Weights of a small mixture-of-experts language model, trained from scratch on English Wikipedia: 16 experts in each of 8 layers.
Below are experts of layer 2 (counted from 0) of a mixture-of-experts language model. Rows are named router (the router's row for the expert), gate (a neuron's input weights, with its number), up (a neuron's input weights, with its number), down (a neuron's output weights, with its number) and show model dimensions 128-255. Each number is 128 + 24 x the weight over its row's rms, rounded and kept within 0 to 255. Numbers have three digits each.
Before each expert's rows: "comes after" lists some tokens at least twice as common just before its tokens as in all text; "gets" lists some tokens that make up at least twice as much of what it gets as of all text. This comes from a sample of Wikipedia text that the model never trained on. Tokens count by the router's weight.

# expert 9
comes after: " |", "|", "\n", ";", ":", " /"
gets: " ", " (", ".", "-", "–", ".\n\n"
router:155159098142149165149114127106131150132104069168154187101115125124118148140138166131092104140125112127151155131104115112094131157154110151110122172149114116100121128140154122149169115139090137106101071152118129146138127071109127132174150130149164095100120176145123136178140153137152089117137112127140127116165117177123123068160145083138164176110113142128161139122126091122122143138164
gate0:122140132090137088094146111115100123113130141164176130098101136137105162119154140137186129133123123119117116143116114106118152147121132162152150112133166125155146130161108114120126129171129137160110143075115158101161149116125127142122126131144102094150090066156114132141157107137122128085100141143151135108125095070168123127149097146154154130129118109145135117163115091157142152128123
up0:126167158145108145112112132088106118155169132082099099095129134137132148128126084099094143142121139117103158129123131134167128147121154145132085149166105084123144103095110163079121165091133127124118151119104140137128078119163133131111085099159142156127147146111129104119096141159115169089088121104096051121138136142086156118106117118141145117118138154086150135130136134144118125115112
down0:110143144083126139132170128111112153137154114156159079132127137138162165109130124156175091119144111104092138110137155115138160127149149122130088095132141130080124119120122111091155112121076135125097179104126127125117116109106132150095143096147134142114136158112104139078151160082167158147127126124135098080135121113130134101148107150110121143130124095151127138104134139116131143127138
gate1:134150157104124174122147128107151139128137131128160101116140118112137076080139104141120138109115119129112152168146089133151134152085110070160132114116108110085144138129151104118150123070139108131106151136136086132085131109130147130111105152115177170127094134074110131159147158153113162081159117149090111133092106135176163134128123132129113086093133161079116145153152125111142137176116
up1:128103120163109110069161151135131152142103098156101102129166158104144136084113129114105148162153127142128099125137221163165123104104098099124141122169118108135141110106122133132111105157126072144115120115112163109098129106112122101083151116128158085130074139077103064148141141111161149186087112106086096103119133113154107155134123158177120133119136143175112171125115137122181108153149
down1:130122168126113161146147089117128118153122129126138103091143134105135172121092076138091121117129114110108128115133143125137147107130162163092137107147149148093123088164118091150140154144096144152166139144133093115113137166150126095088093155154080111142088079116110115076139136114129115100160139111144176133125150130137125173132159113131115135113091156097104111109167122109149103129122
gate2:140154142148107124134138135125109104110102165122121113127154163134129162131126161119139105151151117120135110109113110156125102133145133108120120140137123104121116088128138172114165066118086115116127175146142131161088138131127176107111132121130141113180162159135158168135120132107131123113095155097123155137178094183102108090205116142161155117110091114134143150130114176118119126170142
up2:125119088080119132119137118095120140134111123098147163119103133134135140120153145132133147102074176164110118175092108140153110133144098154120073124114125133120134105103139108149135121162064130135148116104088159110156103131106111140162098137170130152146129098080094092123110101141148097155100135137156130140074086175112156152141102126126157114151137176133131129100173132139088163087084
down2:132128075119153146140154124121134127124128131126135156128069136152113089113148125153117156108130131090111120124148106133143176162101174143097125113108135090108118115151137128114188136101159108096182113122110123143152101092113088156132093171139141131158125138092169165128120153137123140138149132158110141162120103101083103124112131127097111113122084118148184147085075134129110183080167
gate3:100103116119118111144094075113119135101116125178160140164145139155151111146172152125126132116115104135132124085103169132078148155136093106108139117170118106125136164173132156143128137137131105134147144137132114117126147119139123120117143125104115113154129164133083115132132090078115137146118147131102132116105123127087120110119091104152157097172122126094110107117137127115137135122110
up3:105129116156103145114083112107158126140167147114139132155135137112121086077146123116103149127150133131119133143152115142138080089096138144120128124132153090145122152131148137107107152075142127086158123103134112120127101118120115129125110131107136096067156093128139117195107152151136184147137116128117142108197109161130163154128143140119133134133157174148177133092114150178174101115075
down3:127158136104087133145132124095129177136163122141124096125144149101126125121123145121093158130115175130146096117130081125100129140097090113127105157123145104099121112098111122161111129090114100124094103191184126114127101162127112107170081150084134094087075130127094147149097130141184125083114114078112099096178130108105095137150135131092089152173128130101126122120123087125069124121163
gate4:113134093132158126111163104181153103119136122167106098066127094125133136136119135101083099114180162111139121133068080124141142097108072100113137117140115190131133165144113105084100158115153165121166129090142115085146126139128138183125107134157170099168150119144131127164152152117169136138163125147120139154154109149140122143098140124108091100141095148130143143135109138142116120125116
up4:091115119120126109133152101125149103154129122147126137117108076117122106123119142095149135116116124141088125137144109157142125134126134179145123136165106129129190140174119171129107155180102117126136140111134123139147085116106178128106120174105140174113146129124112137157175136128143136122150111137097161126107141139128118104091134161166084148149073147097128165163156164099116107129107
down4:163073113108147134124116164180091137153115162154148125165144135114129132118149162120184121165159092133139129110174142150115141134119112122128136166150095127100133094093118120137123147111114109126115102092102140148134133144155147130107136135126106165115127146135135167142133107140095151145100131139129165126088122148143087139110121157113109138123128167185148115156143134084131113150123

# expert 8
comes after: " ", "–", " (", " F", "′", "ag"
gets: "200", "201", "199", "198", "202", "197"
router:143148103127116149148136170097123112144156109106128124122109141107076160131125105117132148135099130153127109097112151098161120122117134114120117122152117149146107136129156084101102121129137167126148149110122091173114127100095147142136091170110147144125143105147139122076149119102134165197139108097120090111129126140122105085126156127131139165127138081155155142142153089102126154088137
gate0:098125154120135127132119124120140167154119166105127139122088117138112093120102144108141160159097151132119080110154101103095153083151170118073072114115111117124124132111144103143080118135132102094124124139096147098120100136145099117105106110132147139110116108137132119104141141173133148115135129134142146150144133137171140093148162143113173103128106116139117097138138132145130081184128
up0:137107120096114137100172141113145098125116116150118143099101133154154127137098064138165118083074104135134155111170127104125107084160141146134118131110136107121130126106171175124107077142147144139149134108140112102100164122093156097100107105161113138127141089142123131138126116099131107172171136137142105151116148159123147123128129140128142141115076148100144133108101131168086123149143
down0:087138150178113070124114117116111140147119166101112141110153117133079095114113105079087146140109153164120148167163113116146111143128123134114100155128123116125125085116102098120138119125092155125118114129100130152109109101155078139110167149110114135123158123149116152066138128141128113115138106118119104144135162125151095143131142161106137131099124146111163114122141130120101121135111
gate1:143117161133130165096102129147112089153129147128120131136136130126116148135126126155086077131132103119181128156173139152140121173173135148151124124131140124124101127153151158118117141096146100082123167123165129103143113157086133167183108143172118143127145144131154154115132170167150121141114103129069141121138147146126182160168132104107113111164128106120137130097120117132122109097132
up1:109118156117105110102102128106100126146111142157154145218139141108129135111189158148154149125098147123174130119145121090096109146173112165166130155157108123102120089118132132193098138124110138126132138140112117100110132105133110104141135135072152128110116177161113070136160133107133133152106110126147123128126140155129074110132152115120134134130104127140119166142128128124111109142117
down1:132084084112148176116118117143132144128150138124114136128142142120117131120132153091143119101158136115135109166120073138113131122137124151153139176168126133095159076149126126117136155167103112164144189172075110088102164106133173102091132120106139148129113101123105078137116168069138141109123097107095164111120159118105091134072140124141167151142094155160151135151141120091095090136118
gate2:147115114083179116151122101133142131139136165120106194216117162155101114082096103148131122109118174150150109111125093143119114106171139135106107114144143137115149137167151116137120133108124146186169154154156154118105111132136116132146116144146151112129208140126135129134111108139110112093154105127139133122163117160133118150146164152166103128137110134154114127124153122121152084142110
up2:154170115129115136140119161099138140083083104104128159160129083126124128142143122152168103149146155151159116153140147107108155129136147168137174151084124156154148210117130122152105122122097153088098145143131119107149133109157137118101152123159149130153166158128100128098119158131157135073138138122176116154131201144127124181171103129104143113154174131151122136133188106132149166102156
down2:156175128153143114101139173096113149139112127135120148140112151125161112148142141101146146152099115102175113132144103125154145151105118176140143097116114090091148106132124130103147142108134111095149077156123122117155099136153143113113152097127156128129139112154141148142135140098122097141151136085134146150142137097116152166117170084143147095120129146155102169169131151100140166125093
gate3:119123151160105159127156108128076134126158078158166113157100094151108144163115147163144130127163153123087106106145123118144095140137123073127099141123127127114110106100142120113117129155138161072117104134099102157089110118100150140109114143131117146099146113128133144132118097139101141140150151126164092121103111132143170097152165109098158111109119129113114108155120150110133118133125
up3:081152162083125064096103118107131125129121104114101151123128122153089147180093146126110129120115158165128125133106116115124115159112128166146152135148128138155190128159153103154155123173152121109122104107167119079137093130131124140143096160129144146148144151112125146145112146142116106164157126132132131107165139153119170120144114139145141130154145165155117173103130139132158126101126
down3:095084072120161125089166157142114149098152167113105142110143154104114129131104119132122093166152116141068162141124103114140132144159112167169148129094117092135154131100148158116104090112119193076096140159181144165143146169098129112131149089089123123115112128096098163135142156179117154102171170144169157136119074114101097148089097147086129141161147148127162153140120151148142094116132
gate4:134144152137146170138108143133135172083158147173116160128118132150106132149160094123129119072095132103155143145119116149126172135169098113111156101098127118143106111128117148093123127130104115130113136106101171111121161157105083181131109127078115103163166141147111162148138141123163086142078122144113134143108139140112113142077146118140163144161116100082147131143141104101127118108180
up4:140123152174098123142101096147124173162128084084141109097132139124143133100142106093102157109132145127169135140115136170101153139113117107110165153139163126134155100129139197127151137132135127146140167129114114092158105101158117160137147149148145116123125142096137084110134148146115152124154157146137112151120096146098145113100122131155108136141150114117130147163131151127101110148146
down4:099139116136098157166148117098109126119167107157150135151166099090109114128126103116141162144120118137129159111159120075158158149140174171098172150158114099151129131151121124146170113096154110159144155128116153157170151059099087102123111101106112118099130093112163114151125100100094095115120160058111159109092115124131150086097151158123084155140134166117155119137118124125125127116144

# expert 4
comes after: " ", ".", "–", "201", "200", "202"
gets: "0", "1", "2", "3", "4", "5"
router:167115160156132162103107133129118135123136113135130140115077093115136150118109108108121157077139127108124124099095142166125078130134115119129161160145090162133135130090138091108122130090145159110107141120154145135120103122100130116113117131141142123150086088148122138151135158133091099220145127131115034087137114130064074099162124156102099127143149115151127148172131139106152114070119
gate0:084098156145075096152154107148123164145122081138120134114138111093131106134128110128123095110144087111114130133138093175130130178113156164162112128141125112134147127187149131140171181172146088154132097123097103183152158116109088135141181117172152120127106135122073130107120156112104145154120086100107141101150129095082170106119158127170070125173144104130122118130128151102123186083089
up0:136132096126079188103154139136160103165168106147137123144145157184103152108111131146126122117102171103145139097140183103140156131165124109152100151143135168140110082138125116101144124126138161081084107157161144113121114149137149134139164110112110130079119115139147145117143129101163148120133115120100127176119165128160105144104135148081151077151139114143123120127138151121124150102119
down0:119110112163125145129102144119196132144142145148101078158086178145136152141164123202098121133151110151092134132136113093124127143123098086114114181129151099160120113161126160123135155132104101135118130108117155143116107107144133122133139114150087100122146115134135109113139158145108156096116129168137129143182142154153148123114102116088132103104116133164091106129108162090118132156093
gate1:104102102109168117132158153105145121105145139151086108140156085108110120160129127134163137127140128110133137099141113118185088134124143146130129172108071149089163096144129099169134186124132190116145091145152186113147133159145107103131135143142108135159123128122169145091150162135077123098157123090128163136148117112154124118151130170103103144155154147120147123136117112065114104098175
up1:164138117149152135125171154129100103124093114160153140144144111109113063121104138114131099140136091090128104086129092182156113155034119165113079110146161118117120096184143157113079123131148161100138128078132120116107108163132128118118116097121135140098067121122089127111107104128169118144117105109134150142148108149099080143121127133150125105123161111128101166103096054118163127129145
down1:159110111124117079112174179129149105132140103119165103134149135110179144160159150086140081147139108125150133145132110120085106097142141121129087115135127134133147133113135150196135138121154136142108159137159070098117171097116084106161109093117141134173121157105141122133143136140105135133182110148145137118155146108134062105134130163142116143136118148143148113132115170145139123125153
gate2:150127142135086119121106136083111135122130162140178156218123146084092148121097138135133126122110153109120148137126172094125139099080095118148140176138141143141113119127180123137130089095140144171094164120147124121147130115121117151141123129150160132085114108127153130098107125111156099164154189134104157138101101143121131143127109158157104170122133119106129131149134083100088124098130
up2:149139125108104107141177125125083115147118161119145101132128110165151168144109055130143148153118137095147107105107160124161131116142144138144135115149118140133103140115133116105147100105137172115087133114149128062113097110137138177129166093147118156154124120131088100099119144135166125141187182129120132105100117091124155073110086143119144155139156157125118133125119151130136135121152
down2:116134122113118107118145151090181098127112105140104168139142116126147140078104101108133160085123169119122146072124105152125083125152098156139166127097106130109116132181063143107161102119094126170127111138137119098100137132159126132135134115151091156132133151119152156122136128168107164134087144126145130116136122130111162128111096129097140099133133093120090128114160155142112152106131
gate3:091108164118120120161162120124130129132124134092087136104096172126128115135149132108156159118140123138137157167070142147119131172122102137153110173115165144100116125085145128125100180117105125103125078158155130147105121095126123098147157117182132121131097123111102147113091143125124124084165112121135124125151118171135111141176115150107111121113134139145128113115151094141104108161129
up3:161141148108116157138155115133046147149102150115121097118117141114113097132162151094132120118123156126138094154135154113202147111107101140107175145107144112096190157113168082120165107123091105134135140139121164138115114144131147155081144147126117120139099109086109157091132105125099176107161130121124155145128098140151107135082115153128144113129161109150110080144162134095125147128114
down3:102146128122111126099158156126131135132150163124099125088096158089090140126150146117142149116130143162112139080138149158106092115142131135137152148131108121111107085107133137107166125160135114115147145147124125127164160153137109101125099189132116108110109075105169122088124112131142182142119085139119196119161178152077172134128151108145162099122147113118126119160173063141105129099139
gate4:074117123127119143174164141088142115102154104090108111126144101195094101171117141145145167157138152149100128117145146160120128151129153117120163129082085143136126148112156114127138098113089121136159109094169116104160104084101138150132113139114102123140137169121137098134171136135146159109142153132123123104141116132127146114148155140131103086164128134121154144119128163094152114154131
up4:160110116112110110151144112163125139114159075114093122097124150116145101128110092122147117095156167086086142151099089123121126099151151159115155138145114107134179123201102112162133105096115132134115100125125130142070172145106108151115116115099185099132116120125131102140106096121072165169119138131147143104137175120140159118150142104108169129129123123119124085146081110068125132155128
down4:121133153151093093092130157104132137129132133152153105131130159146146132119139188114091099088108102121127135139120127101138158108140132098113108137128152149144187121131134124140128106101154074117107107143140096128098138123144113123115161129175161111118110098107132126114158086151110139137155132102153116143145121174086126115171143147141156066179116120128144178167135151125119121123138